config.yaml
d_model: 256
experts_per_token: 4
d_expert: 64
activation: "swiglu"
moe_layers: [2, 3, 4, 5, 6, 7, 8, 9]
router_score: "softmax"
normalize_top_k: false
balance_bias: false
init_std_router: 0.0285
norm: "rmsnorm"
optimizer: "soap_variant"
beta2: 0.99
Below are experts of layer 3 (counted from 0) of a mixture-of-experts language model. Rows are named router (the router's row for the expert), gate (a neuron's input weights, with its number), up (a neuron's input weights, with its number) and show model dimensions 0-63. Each number is 128 + 32 x the weight over its row's rms, rounded and kept within 0 to 255.
After each expert's rows: "mostly gets" lists some tokens that are sent to it at least half of the time. This comes from a sample of Wikipedia text that the model never trained on.

# expert 32
router [182 123 152 120 108 111  83 137 138 113  68  61 161  94 164 107 126 109 124 144 186 151 180  87  73 132 148 106 111  80 168  92 143 135 158 131 100 127 182 193 127  83 148 104  67 187 107  68 118 128  97  96 124 100  80 106 158 139 150 115 175 106 140  79]
gate0 [137 157 189 131  98 101 153 160 178 133  83  87 183 103 144 123 107 119 131 109 119 155 130 122 137 191 135 114 123 155 129 135 172 152 147 121 143 107 121 144 117 137 149  97 137 117 164 158 157 165 136 152 121  62 164  84 160 155 186 137  95 122 161 116]
up0 [126 152 155 105 163 137 186 124 118 108 122 126 130 162 180 149 100  79  74 167 135 121  93 172 202 127 143 148 180 143 170 139 171 184 122 116  91 127 157 115 123 141 146 159 170  99 110 178 146 159 153 106 114 172 170 157 106 165 110 174  68 113 175 117]
gate1 [143 127 117 135 120 129 121 141 113 133  95 199 193 196 194 102 138 112 173 102 150 173 140 121 118 125 118 115 133 139 118 130 118 140 130 160  93 131 106 108  97  79  95 161  73 123 125 108 155 149 113  84  88 166 106 118 137  78 128 115 125 130 136 168]
up1 [ 98 115 125  62 128 116 120  85 150 122  85 119 182  90 178  93  73 135 132 141 136 149 156 126  94 147 117 161 101 112 121 151 127 168 119 221  75 108 125  94 137 109 109 192  84 140 140  97  68 143  92  93  43 104  97 115 160 139 113 148 101  97 140 120]
mostly gets: " Ang", " 38", " Jul", " Ex", " Tr", " Ap"

# expert 23
router [ 90 146 138 157 173 132  73 163  75 102 105 102 207 191 140 130 169 146 169 122 102 152 113 178 112  90 129 115 148 210 131 180 104 159 162 112 168 140 182 127  85 115 122  57 169 113  88 105  84 140 122 101 158 147 129 135  97 174 172 177  93 149  84  82]
gate0 [146 108  91 111 132 146 123 125 142 122 108 163 146  87 162 162  98  97 142 132 133 163  96 187 108 137 125 197 127 140 102 140 107  77 122  98  86 150 113 152  70 148 117 142 201 103  95 136 113 131 194 170 119 108 159  88 153 132 106 138  78 161 129 115]
up0 [106 184 116 149 111 145  98 125  83 141 134 119  84  69 158 147 142  27 118 122 169 100  78 137 110 155 146  94 131 164  95 135 116  97 150  82 132 152 114  97 115 107  51  91 167 167 128 134  70 181 169 108  70 154 158 127  96 163 145 170 175 102 142 131]
gate1 [ 74  89 120 164 137 101 156 117 146  83 124 113 110 177  98 118 101 143 112 159 155 113 103 129 145 119 127  77  91 132 177 124 151 148 159  60 155  82 146 143 112 177 117  82 127 169 111 192  97 115 103 164  83  73 119 104  97 129 137 147  91  95  75 128]
up1 [206 130 133 157  87 107 116  73 147  93  61 133 135 143 137 116 178 142  55 110 155 131 102 173 148 135 120 112 186 107 184 137 172  77 136 108 144 173  92  97 124 137  74 162 158 142 121 156 158 123 125 137 111  94 121 137 176  96 138 160 117 169 111 188]
mostly gets: " China", " Fil", " Mor", "iqu", "zz", "ñ"

# expert 26
router [131 165  98 155 174 161 139 145 144  92  90 152 101 145 204 155  59 143 157 102 177 153 131 147 186 180 103 152 119 150 113 142 108 167 105  73 107 165 142 147 114  71 114  82 219  94 119 108 141 129 107 107 191 165 136 115 102 163 110 171 176 147 134 158]
gate0 [103 146 156  55 136 162 150 101 130 107 111 224 121 107 115 133 165 145 129 134  97 117 155  93 154 139  87 123 132  99  95 116 146 126  66 111 132 136 118 112 106 139 162 164 132 132  80 164 176  93 165  98 138 113 155 140  70 149 152 180 120  80 141 122]
up0 [137 121 111 108 106 148 172 136 137  84 103 170 128  88  65 132 144 163 127 173 132 147 146 116 129 123  84 150 115 144 128  84 101 178 128 133 111 147 128  97 197 108 147 143 153 173  58  87 129 141 127 144 185 151 105 120 133 133  37 133  73 107 171 182]
gate1 [103 123 149 147 144 104 115 174 122  77  90  50  68 130 156 146  45 125 146 150 143 183 144  80 174 132 174 173 135 200 148  93 149 185 155 142 154 171 142 184 139 109 101  84 168 116  79 111 114 123 151  94 105 155 141 201 109 145 157  74 221 166 108 106]
up1 [213 120 109  94 135 152 117 161 185 131 174 123 119  82 140 192 151  85 112 166  92 141  87 171 139 139 104 143 155 153 134 118 157 112 109  91 191  92 134 144 173 136 166 103 113 151 151 148 163 149 123 115  92 107 159  79 185 111  77 178 167 115 148 113]
mostly gets: " von", "å", " SWE", "ø", " Stock", " Han"

# expert 71
router [ 84  92  98 131  89 132 189 123  60 130 128  95 116  77 118 145 108 180 108 135 145 132 125 124  88 121 202 154  92  77  86 112 142 131 152 181 191 130  65 107 120 116 119 120  73 133 104 108  79 169 116 175 143 165 109 131 112  89 137 158 155 141  95 156]
gate0 [145 121 109 166 137 108 138 165  89 128 111 132 127  82 163 195 133 151 142 112 118 154 137 126 137 155 164 172 144 124 155 100 155  83 160 153 144  73 211 156 131 122 121 132 134 145 114 144 123 110  86 106 136 162 138 100  95 167 173  94 147 205  72 101]
up0 [140  81 157 157  99 145 134 113 122  97  79  87 107  97 145  63 122 138 127 125 171 114 135  65 181 132 149 144 131 158 117 104  79 136  93 172 177 193 108 130 122 127 165 172 132  53  63 124  96 108 159  95 129 136 112 136 110 107  93 117 133 193  94 184]
gate1 [ 97 123  84 127 171  84 146 134 108  93 144 108  98  87 139 115 150 141 123 139 177 134 139 150 137 157  58 107 115 154 152  98 209  79 161  72 128 149  89  79 117  78 149 102 131 186 174 194 157 163 113 140  63 116 137 203 172 139 109 173 130 132 176  97]
up1 [122 106 109 186 125  84  87 128 110 101 188 106 113 117 127 181 175 140 183 121 121 109 128 132 125 117 148 135 143 147 137 121 142 149 116 125 187 137 111 116 195 110 117  74 128  88 106 105 125 149 126 162  94 144 123 148 144 115 104 126  80  91 149 123]
mostly gets: " ·", " Genus", " Phylum", " Clade", " Died", " Coordinates"

# expert 18
router [179 104 106 113 129 142 118 151 137 133 142 133 104 131 152 144 129 109 110 101  65  66 178 190 134 137 117 129 206 132 138 185 150  90  19 169 156 149  84 151 144 164 108 177 148 139 190 163 144  87 139  75 116  53 162 163 148 112 123 124  71 164 127  68]
gate0 [175 119 131 140 145 120 181 126 122 157 126 113  95 123 118  80  60 108 138 169 108 143 142 150  68 134 159 169 206 130 137 135 161 139 111 158  65 132 126 146 182 137  98 170 144 171 125 146  61 101 124 180 103  97 142 119 107 150 135 165 118 112  94 110]
up0 [136 134 100 132  89 148  95  89 185 151 144  74 155 232  89 156 158 100 147 119 133 138 149  85 171 166 140 165 173 136  90 159 140  71 138 119 116  99  90 138 138 195 193 119  92  84 168  77 149 103  88 166 153 151 104 183 156  93 152  76 124 139 153 109]
gate1 [ 80  97 194  99 132 143 165 137  80 122 126  95  85 138 175 121 100 119 102 105  54 117 125 109 162 115 134 175 129 160 126 138 163 175 128 124 224  87 122 165  98  97  97 159 120 130 171 132 153 166 196 158 135  88 109  72 161 119 115  54  91 161 158 126]
up1 [184 136 149 117 174 146 151  84 121 114 144 136 116 178 121 173  90 114 128  67 165 136  95 121  70 143  80 133 125  99 133 128 158 161 171 120  97 176  96 128 142  41 113 102 141 170 104 131 214 202  73  94 134 160 146 146 195 109 118  94 154  93 113 128]
mostly gets: " then", " where", " when", " while", " after", " against"

# expert 16
router [165 115 206 118  72 135 111 119 118  96 128 137 136 147 117  92  67 153 167 105  83 132 144  90 147  72 100 118  80 206 138 106 105 188 140 147 169  76 143 139 101 105 114 117 121 173 120 114 109 152 104  87 106 151 113 164 116 147 100 138 139 128 161 134]
gate0 [129 103 113  70 144 166 166  99 182 112 140 155 169 121 186  76 151 147 160 156 150 134 127 172  93 130  92 139 128 129 113 100 108 161 130 132 157  91 125 108 122 151 159 128 162 167 144 157 116 123 137 184 102 114 122 127 133 113 135 186 161 107  91 128]
up0 [156 136 141 180 125  82  74 109  90 154 144 154 133 104 141 167 101 168 115 194 142 153 114  70 147 107  66 115 138  66  62 120 153 141 118 141 119 164 132 111 117 108 125 160 130 109 134 127  91 151  97  63 108 160 131 170 157 137 135  75 107 148 130 113]
gate1 [114 143 167 116  98 101 110 142 161 116 166 129 167 102 136 167 128 145 122 128 154  85 108 187 124 208 126 172 154 115 140 139 145 214 130  99 152  92 121  98  43 169 164 125 138 216 147 189 187 120 111 131 163 164 168 155 155  97 164  87 130 118 101  67]
up1 [ 78 127 136  81 132 153 118 137  58 117 105 145 144 117 142 152 136  65 145 106 164 131 165 144  67 116  57 120  80 128 107 102 112 120 142 164 169 137 128 127 146 128 153 138 100  93  80 168 111 143 171 124 152 188 134 127 130 137 125 137 160 119 104 104]
mostly gets: " ship", " Charles", "|---|---|---|---|", " engine", " crew", " Gar"

# expert 61
router [165  74 106 135 142 165 110 161  77 139 194 109 144 202 178 131 156 148 137 141 129 142 151 139 125 100 154  78 115 126 144 103 103 103  95 107 105  93 142 113 153  73  95  79 153 162 134  88 116  99 127  96 163 143 113 121 154  91 138 150 172 159 156 147]
gate0 [159 135 197 155 118 157 177 153 124  65  75 131 141 155 152  77 140 142 137 116 141 142 120 153 170 126 101 103 165 139 160 144 116 123 103 123 118 170 127 108 189 118  95 118  78 176 120 143 120 120 101 108 142  95 119 157  88 115  73 172 112 118 157 108]
up0 [ 59 133 121  85 102 149 127 188 164 111 101 130 107 121 193 122 116 137 112 162 143 173 125 103 142 142 100 146 103 203 112 138 127 120 127 163 171  91 205  95 138 116  84 151 133 140  57 185 186 158 144  77 150 139  82 133 140 120 112 111  74  95 129 138]
gate1 [ 81 150 116  67 114 126 164 143 165 140 144 166 145 100 176 171 186 102  97 125 177  95 158 141 149 133  59 173 131 129  83  59 160 129 146 130 129  92  76 118 164 169 174 179 169 177 171 217 110  98 130 104  82 137  90 164 196 133 193 148 114 131 109 113]
up1 [117 149  94 106 133  82 114 144 104  86  99 133 159 116  97 177 129 163 101 113  58  74 146 152 130  56  96 136 147  97 137 112 200 107 131 176 170 125 107  93 138  87 150 159 136 113  89 116 139 166 145 145  73 114 194 139 125 196 156 164  97 117 103  85]
mostly gets: " International", " international", " Ha", " la", " Sa", " Social"

# expert 40
router [150 119 202 115  78  96 111 109 143 164 150  76 137 160 119 105 103 123 152 159 150 130 115 117 121  71 111  82  94 109 144  88 149 159 180 127 105  83 127 134 171 148 137  78 140 138 122 123 111  83 121 147 120  97  91 141 158 167 140 126 157  85 146 147]
gate0 [176  60 128 134  76 130 157 121  93 135 120 142 117 125 106 131 127 139 100 124  90 102 124 112 148  92 126 148 103  92 146 135 124 106 121 157 116 121 136 147 152  97  53 145 136 145 134 132 150 122 107 144 113 128 119 183 137 138 111 121 101 132 192 136]
up0 [159 119 123  58  72 127 141  86 113 192 109 137 144 139  84  92 153 152 141 135 149 130 125 151 160  78 181 106 137 139 164 104  94 122 125 145 128 135 138 132 195 118 148  42 123  69 131 109 109 147  93 137 153 125 142  77 136 127 138  97  98  64 125 113]
gate1 [203 104  94  67 103 143 101 105 125 134 176 122 170 172 113 169  80 103 140 122 125  83 125 139 213 124  97 103 115 146 115 147 135 127 139 116 188 129 147 141 114 136 114  95 128  95 244 100 114 126 147 170 177  90 194 170  88 115 146  90  59  69 156  98]
up1 [175  84 149 148 114  93 101 128 144 213 106 110 124 189  87  89 125 154  98  93 116 123 116 120 130  78 169  99 133 128 183 110 148 146 142 118 181  94 145 126 121  51 170 175 129 122 144 151  89 122  81 211  97 154 113  91 140 121 123 112 194 178 137 170]
mostly gets: " man", " us", "enc", " contract", " pat", " market"

# expert 21
router [172 122  56 116 139  69 104 128 154 146 147 110 131 171  93 144 148 101 125 148 132 152 131 105 172 176 145 148 170 121 123 177 168 124 142 154 170 143  64 133 121 160 148 155 114  92 121 127 133  54 119 128 161 129 111 145 144 127 139 144  80  92 185 158]
gate0 [129  29 123 153 105  78 143 106  75  65 142 148  79 152 106  65 147 188 158  81 112 177 134 149 139 142  64 108 102 167 119 136 149  84 152 182 107  97 159 200  99 233  73 156 122 127 112 120  60  86 136 133 112  69 104 102  90 145 136 132 128 155 136 136]
up0 [103 139 132 148 138 148 116 117 185  97  97 122  79  90 143 106 136 225 123 128 102 108 138 103  92  96  88 197 173 126  99 174 120 115 125  99 160 164 127 147 177 200 103 170 128 125 110 109 127 152 123 138  68 137 123 117 137 117 141 156  71 156 157 153]
gate1 [117 147  84  87 114  92 126 104 191 157 101 104 151 107 115 192 170 108  97 123  55 113  89 149 148 152  98 163 139 119 121  77 176  92 113  80 187 166 113  68 136  58 128 144 170 124 123 190 156 156 125 173 126  99 201 155 133 139 132 131 157 120 151  87]
up1 [163  78 128 148 138 130 155  87 138 115 191 134  85 172  85 107 125 162 179  79 120 103 128  96 112 138  76 113 160 142  90 148 119 117 169  86 101  63 120 145 160 133 135 170 145  94 186 117 122  53 103 127  72 170 107 127 121 109 134 156 109 186  91 154]
mostly gets: " is", " was", " also", " it", " are", " which"

# expert 62
router [116 109  94 130 145 106 113 180 138 152  98 113 144  35 120 138 130 130 161 106 103 153  84 100 163 190 105  84 151  60 161 103 109 138 137  80 126 114 130 145 114 124  93 162 153 134  73 187 109 130 125  80 101 115  98 166  97 140  69 102 160  83 126 142]
gate0 [138 116 155  91  84 147 150 106 176  91 134 163 111  89 166 138 122 119 160  83 115 142 104 128  62 164 103 127 133 143  68 158  76  71  65 116 132 166 116 192 102 133 128  77 150  80 116 136 173 128 157 108 110 122 158 127 161 129 132 152 165  91 129 110]
up0 [102  92 133 137 123 108  82 142  98 153  68 122 107 153 118 148  95 133 146 139 121  81  93 118 166 114 148 149  89 113  99 123 152 148 152  97 113 156  82 116  86 100 151 206  69 132 126 125 121 163 117 107  97  95 154 154 150 104 181 108 160  93 148 123]
gate1 [164 134  84  89  95 152 167 113 113 117 151 136 136 107 182 125  98 177 122  90 207 134  67 171 145  69 121 134 141 122  93 132 121  57 141 119 147 118 140 110 180 150 148 170 124 135 140 199 168  41 168 143  66 140 113 152 132  98 196 167 123 135 142 159]
up1 [111  97 156 114 146 140 120  86  82 118  99 115 129 119 112 111 133  91 148  97 131 175  98  41 179 167 110 128 167 134 112 172 113 112 143 145 129 133 126 121 134 163 103  50 100 104 129 103 147 173 121 160 138 135  98 158 140 112 189 107 169  66 119 130]
mostly gets: " Ros", " Kir", " Ken", " Os", " Les", " Walter"

# expert 19
router [112  98 102 152  87 180  92 132 209 157 157 112 167 147 152 122 120  83 182 108  80 135  91 125 118 139 161 169 234 166 123 166  63  68  70  75  97  80 163 110 149 109 132 112 147  98 127 141 135  85 117 122 156  84 210 137 146 115 136  58 124 158 143 122]
gate0 [100 135 151  68 123 135 162 170  96 166 126 184 145 142  27 160 115 120 125  99 126 116 189 159 154 116 171  82 128 116 100 112 135 133 109 153 171 110 132  84 119  58  70 135 120 125 119 128 118 163 138 162 109  71 162  60 110 158 107 135 147  99  94 115]
up0 [131  93  64 146  98  95 107  69 128 146 140 153 117 196 197 125 124 149 147 132 144 116 100  89  86 133 140 152 118 197 147 129 124 143 143 126  87 110 143 150 143  98 161 129 101 102 173 127 131  89 137  98 115 202 147  82 195 105 140 160 168  80 177 149]
gate1 [114 125 149  88 130 162 120 111  47 157  97 158 131 146 151 158 138  93 137 186 163 141 135 185 143 101  68  88 154 122 137 115 125 188 105 136 126 120 101 133 115 127 182 142 124 139 107 139 130 160 125  76 106 135 114 153  97 131 124 137 145  73 160 151]
up1 [123 165 203 110 187 159 157 119  96 123 116 140 133 150 120 143 130 137 104 114 164 102 127 135  73 155 144 130 133  88 118 121 133 167 132 158 134 144 133  76  97 188 112 106 118 138 113 100 134 187 115 165 126 160 100  77  85 155  94 144 130  74 111 151]
mostly gets: ").", " ==", " ===", "\".", ".\"", "”"

# expert 69
router [108 138 107  92 134 122  95 122 112 175  46 160 136 119 138 168 147 159 119 167 153 148 125 107 157 182 119 129 113 110 166  26  79 173 129 150 133 129 149 105 135 126 151 105 137 144  87 151 172 122 112  73 137 189 105 141 127  73 100  97 146 103 133 142]
gate0 [ 87 170 125 157  93 117 153 112 125 148 166 152 120 147 102 142 172 129 100 116 104 157 141  99 136 113 171  99 125  51  75 128 130  99 153  76  99 111 131 123 117 110 119  79 182 141 165 160 210 199 115 149 120  87 136 130 155 130 134 122 192 138 106 145]
up0 [135 117 145 160  92 189 116 103  84 132 102  62  95 131 147 197 124 213 169 175 168 136  91 142 162 189  87 168 169 124 119 106 170 106  84 132 194 174 126  69 129 106  96 103  68  94 135  90 102 144 109 142 160 114 108 100 150  97 124  82  49 128 133 120]
gate1 [170 206 154 117 113 135 195 112 199 141  91 135 112 134 106  96 104 163 124 125 138 146  56 135 113 122 103 135 104 142 101 150 144 129 131 148 189 144 124 131 168 154 179 142 126 108 159 176 124  95 164 103 126 127 111 107  85  69  65 107 125 135 137 174]
up1 [ 80 149 137  86 173 105  66 128  95 166  62 157 128 123 153 170 234 156 131 175 205 130 130 116 133 199 131 139 105 130 153 112 107 138 133 175 113 113 104 124 123 186 140 120 124 104  99 154  72 147 127  91 136 172 133  96  84 128 137 116 130 187 137 113]
mostly gets: "err", " Val", " Ber", "nes", " Del", " Den"

# expert 50
router [ 71 110 106 128 125 114 102 134 114  79  76 118 137  93  83 155 154 162 134 111 186 138  72 130 134 133 136 158  83 126 142  57 103 143 147 158 163 135 157 142 202  76  85 128  96 111 103 103 142 174 106 176 169 147 104 133 117 151 167 131 180  52 109  85]
gate0 [121 138 145  93  84 180 149 166  86 101 111 153 186 187 173 153 166 133 164 142 107 131 151 134 103 107 157 182 108 100  87 125 146 174 160 152 149  73 139 172 177  91 188 151 112 135 105  61 207 144  94 156 139 183 142 123 133 158 151 130 157 107 149 120]
up0 [170  62 163  39 105 149 139 100  74 124  94 155 156 101 127 101 106 119 125 169 109 120  99 103 162 113 125 196 105 144  87 113 129 115 121 142  96  93 116  60 193  61  89 182 131 120 118 139 154 181 123 167  89 104  99 118 147 118 119 135 171 127 131 122]
gate1 [149 159 149 163 109 146 132 147 100 176 140 153 144 129 114 147 117  53  76 154 179 148  66 103  68 139 196 114 153  77  83 107 132  78 121 184 137 100 113 147 123 124 122 125 125 130  97 124 104 136 105 115 168  91 100 173 122 151 108 116 178 163 148 176]
up1 [107 112 111 117 108  81 154 128  75  97  63 126 131 152 116 116 117 160 192  98  93 114 113 145 186 172 165 130 106 118 188 136 116  58 157  90  90 122 112 112 109  94  63 146 161 133  65 153 115 151 108 200 130 133 142 178 115 172 120 228 143 142 119 156]
mostly gets: " MF", " elect", " Carl", " Coll", " Dar", " Species"

# expert 44
router [154 109  84 127 130 122  79  67 109 109 130  70 144 147 126 135  90 127 126 140 128 127  86 167 153 149 140 130 110  98  77 160  99 148 153 118 135 151 165 137  84 148 138  98 164 112 179  72 113 144  99 174 185 163 146  77 117  80 154 127  87 165 102 148]
gate0 [119 180 134 135  95 143 112 178 106 121 145  77 104 115 121 163 164 160 148 134 112  98 114 129 184 151 174 112 134 156 167 132 148 131 149 170  97 117 133 117 149 122 159 147 147 118 127 154 124 119  98 204 137 149 172 124 135 153 167 156 121 138 141 134]
up0 [190 111 145 160 135 121 226  94 155  84 143 113 153 137 138 134 141  73 140  78 134 120  67 100  74 154 102 156 100 135 126  74 158 124 130 126 139 142 108 130 176 113 127 124 143 124 107 161 153 137 117 139 104 115 132 108  66 129 134 198  87 119  69 145]
gate1 [ 73 166 125 170 143 118 119 112 131 127  75 146 122  88 105 190 171 110 120 145 104 150  91  49 127 112 120 177 125 161 107 107 150  82 161 141 115 141 137 138 103 150 127 138 131 122 150 145 101 129 134 109 154  72 111  92 133 193  90 156 141 139  89 164]
up1 [ 85 104 137 118 127  67 132 115  49 147 130 125 156 147 148  73  82 203 172  76 100 122 177 146 107 101 136 118 125  89 114 136 150 183 144 104 104 118 110 115 100 164 145 102 109 140 168  89 150 168 145 120 110 180 159 104 128 110 121 109 100 126 133 137]
mostly gets: "″", " population", " school", " village", " city", " JPL"

# expert 70
router [135 132 131 153 151 155 175 101 127  91 197  81  67 129 124 139  95 134  94 132 151  87 117 149 135  98 128 120 146 183  48 109 137 138 163 113 108  83 167 164 180  82 147 107 138  98 152  83 151 114 122 128 154 168 132 134  81 114  85 175 108 137 155 135]
gate0 [166  99 114  67  80 136 162 128 122 116 130  95 163  83  97 140  78  92  96 108  78 112 134  88 164  98 112 151 144 105  56 122  68 113 115 179 128 113 154 126 151 117  80 182 147  53 138 109  97 111 130 142 152 157 117 114 176 119 114 148  56  98 149 121]
up0 [124 156 149 120 166 160 175 100 121 153 117  47  93 128 141 131 111 143  97  83 166 154 133 118  99 194 168 170 149  94 103 105 122 157 126 132 134 150 143 126 123 102  95  84 120  85 142  99  94 171 101 138 110 151 105 154  91  98  81 149 127 159 131 203]
gate1 [147 118 160 154 139  64 165 141 178 151 103 125 131 146 136  69  58 145  91 113 104 151  95 137 186 104 111  96 158 172 167  55 164 121 159 119 105 126  96 171 137 118  94 142 123 107 156 109 184 142 128 104 173 101 116 115 121 137  70 108 151 151  99  98]
up1 [156 134 120  77 134 124 103 156 184 134 144 125 140 177 136 215 151 146  92 152 114 107 112 137 166 122 165 117 135 123  78 133 148 169  96 165  85 120 104 129 107  76 117 100 138  92 160 185 106 140 147 143 131 169 166 148 176 139  61 141 110 109 168 137]
mostly gets: " Hospital", " lb", " Grant", " Bell", " Court", " Farm"

# expert 9
router [111 100 157 161 104  77 145 115  74 138 147  96 119 163 147 128 133  95 133 125 132 114 108 124 119  61  99 100  74 107 102 120 150 133 118 146 114 129 112 155 114 180 206  85  97 166 143  68 172 180 103 121 141  90 128  83 120 112 160 125 103 117 111  96]
gate0 [128 126 129 186 113  96 190 172 152  56  63 147 158 125  43 159  95 104 125 120 154  94 100  94 127  93 127 136 140 125 125 138 152 111 123 113 211 138 112 130 158  78 138 183 146 105 103 166  82 122 150 173  98 116 198  78 128 148 173 125 142  86 115 106]
up0 [ 83 184 136 133 153 108  96 136  84 183 109 153 184 133 164  50  93 130 105 119 134 130 122 202 133 146 112  91 138 152 115 132 179 226 155 144 138 153 155 105  93 142 169 101  99 185 107 153 112 145 101 172 154 136 130  94 180 141 112 108 133 146 112 162]
gate1 [ 67 115 141 100 144  84 134 142  88 124 108 138 142  92 130  95 150  70 155 153 145 165  99 115 113  80  88 151  71 185 100 137 171  62 125 177 106 148 106 143 121 135 159 143 135 114 174 145 142 141 129 133 121 138 128 170 128 120 127 133  95 131 155  77]
up1 [155 101 126 187 123 128 154 168 161 148  94 147 140 137  40  90 127 130 185 154 121 114 151 119 147 134 127  96 159  97 106 168 139  86 181 129 137 119  88 165 144 137 109  79 171 114 156 139  92 121 164 132 145 187  99 156 102  81 127 143 142 134 135 139]
mostly gets: " Kingdom", " Catholic", " Independent", "ological", " Died", " Company"

# expert 39
router [161  81 140 110  89  37 141 118 133 125 159 161 117 145 134 142 123 119 106  89 117 147 103 107  95 103 106 116 150  94 136 161 105 114 180 117  85  77 154 176  56 119  89 123 190  91 100 141  65  71 111  98 118 124 137 146 150 161 118  87  83 135 206 114]
gate0 [ 99 106 113  93 124 170 148 126 130 128 114 163 138 121  99 127 142 132 155 121  98 137  96 135  88  98  81 113 127 175 162 114 121 122 152 141 123 165  91 167 154 140  89 134 129  95 111  90 132 108 135 112 114 128  98  87 154 106 127  73 118 181 144  95]
up0 [199 139 135 111 147 178 171 110 139 155 170 109 138  96 116 102 143 127 157 121 106 105 118 141 176 172 125 125 162 117 127 169 122 128 138 106 145 114 115 114  75  96 128 142 189  81 188 165 166 105 139 113  99  70 135 141 185  98 150 124 124 101 187  92]
gate1 [114 143 127 102 122  94  84 113  97  94 144 144 123 149  97 162 100 130  51 119  75 108 116  82 113  55 108  85 159 185  86 116 158 124 108  57 161 114 158 108  89 118 150 148 132 157 108 129 140 168 136  82 171 148 137 138  88 111 170 163 133 128 139 163]
up1 [127 161 137 119  96 172 142 166 127 156  56 140 143 137 189 175 125 200 145 178 150 115 127 107 187  76 158 168 146 147 112  67 151  48 103  96 126 124 137 107 153 135 178 105 194 131  85 214 152 113 141 159 108 159 119  25  82 163 146 150 124 123 126 146]
mostly gets: "ensis", " property", " estate", "})", " word", " felt"

# expert 77
router [150 133 131 165 118 139  88 158 109 150 129 169 126 189 154 167  71  56 101 163 131 136 141 127 127 142 153 129 170 130  87 115 102 126  83  96 106 131 161 111 152 116  92  50 179 132 103 130  82  88  80 113 176 155 176  84 100 123 119  98  96 121 153 144]
gate0 [145  86 190 105 176 136  74 107 104 100 179 200  99 121 183 167 134 140 159 199 115 112  60  88 143 134  75 195 104  56 123 166 126 120 191 144 153  60 170 150 105 147 160 102 105 141 189 149 114 105 144  92 130 116 139  79 153 107 142  95 111  83 136 101]
up0 [130 154 115 189 103  95 129 100 122 165 175  54 109 158 110 175 200 164 143 177 114 111 174 154 109  96 166 107 143 188 145 130 134  83 136 114 185  99 101 120 145  23  98 123 124 122 125 114 107 118 164 158 135 140 133  96 128 149 151 132  84 152 150 151]
gate1 [ 91 173 106 145 164  94  77 190 162 127 149 134 135 152 113 124  88 120 149 145 150 114 146 133  55  56  88 124 138 154 119 138 140  87 114 114 128 172 132 115 129  80 118 164 152  99 128 176 205 147 140 144 114 147 102  98  98 125 115 113 170 184 119  96]
up1 [107 152 112 117 168 172 115 197 216 112 117 122 124  84 140 174 109  90 145 142  91 121 153 153 148 147  74  92  92 129 105 145 164 140 146  78 192 175 139 159 108 103 137 146  87 187  76 153 111 154  96 159  84 124  74 164 138 122 141 144 128  86 137  90]
mostly gets: " Sam", " Japan", " Georgia", "aki", " Iraq", " Navy"

# expert 73
router [188  93 143  77 130 155 117  83 176 140 111 177  56  46 162 101 123 148 150 158  96 156 143  93 105 145  88 136 193  97 182 151 127 169 101 109 178 182 161 155 121 182 112 158 138 103 169 141 122 137 103  68 104 135  96 112 104 141  57 135 127 126 197 145]
gate0 [130 119 113  85 146 143  95 115  97  77 120  71 114 148 107 112 135 131 101 196 117 155 105 128  82 141  90 101 134 129 119 104 111 174 153 217 186  95 180 174 138 241 112 144  93 133  92 121 111 151  98 146 166 111 152 148 106 151  88 131  82  94 142 144]
up0 [136  91 122  31 107 152 142 114 141 147 146 133  90 123 119  58  93 103 128 141 111 115 133 133  67 165 181 145 123  72 127 124 119 116 124  99 186 133 146 133  93 103  73 223  85 168 147 119 120 107 182  81 128  98 115 119 106 130 149 149 111 151 136 124]
gate1 [ 94 128 143 199 175 103  90 157  40 117 164 128 138 109 134 112 101  80 100 154 101 109 104  93 104  96 156 136 134 122 135 119 119 175 118 132  65  61 169 115  95 105 164 114 150 108 136 105 153  98 176  80 182 139 111 123 151 105 178  57 129 143 143 122]
up1 [109 110 105 169 125 144 114 102 147 122 120 161 147 141 136 141  83 166 125 129 152 161  42  94 110 114 173 114 130 109 115 155 132 111  95 125 112 128 117 153 178 188  71 144  82 116 111 162 137 153 149  88 137 131 114 144 153 120 147 125  61  64  72 168]
mostly gets: " Kam", " Win", "\n", "====", " Kal"

# expert 17
router [105 118 115 168 120  98  79  65 131 128 185 171 125 100 104 165 123 128  81  93 149 136 120 154 129 158  47 130 148 161 162 121 104  93 124  91  76 110 157  89 116 125 109  71 168 123 116 127  85  82 117  80 120 141 109 175 163 144 103  84 145  94 140 157]
gate0 [ 96 155 118 135 133 136 168 109  93  95 128 140  94 144 180 107 141  86 126 123  83 102 100 183  99  82  56 113 165  85 102 107 192 100 125 132 127 124 149 143 108 190 146 136 146 153 105 171 136 115 135 125  96  95 175 137 107 193 128 166 124  75 152  73]
up0 [108 169 125 113  56 128 146  83 134 134 112  89  97 148 136  76 172 159 150 130 116 138 149 147  89 114 140 111 135 116  70 144 108  85 129  90 115 117  96 157 178 161 142  74 168 104 104  53 105  90 159 115 169 123 133 155 173 145 137  96 168 112 132 185]
gate1 [144 130  90 137 128 109 148  65  86 121 130 131 133  59 132  35 138 157 158 128 148 158 141 128  98 107  70 142 133 140 109 178  34 170 123 143 119 121 118 119 184 128  82 157 149 131 119 104  94  80 116  88  30 162 102 102 169 116  87 138  67 142  70 122]
up1 [115 114 180  72 107 130 146  75 107 135 140 165 103 121 134 164 169 120 104 125 141 139  72  90 114 146  36 171  88 118  95 172 111 139 139  99 113  71 117 174 136 180 167 150 131 116  94  78  46  60 159  84 100 169 106 134 101 141 123 124 128 145  86 177]
mostly gets: " Lee", " Steve", " poet", " Lewis", " Wilson", " Southern"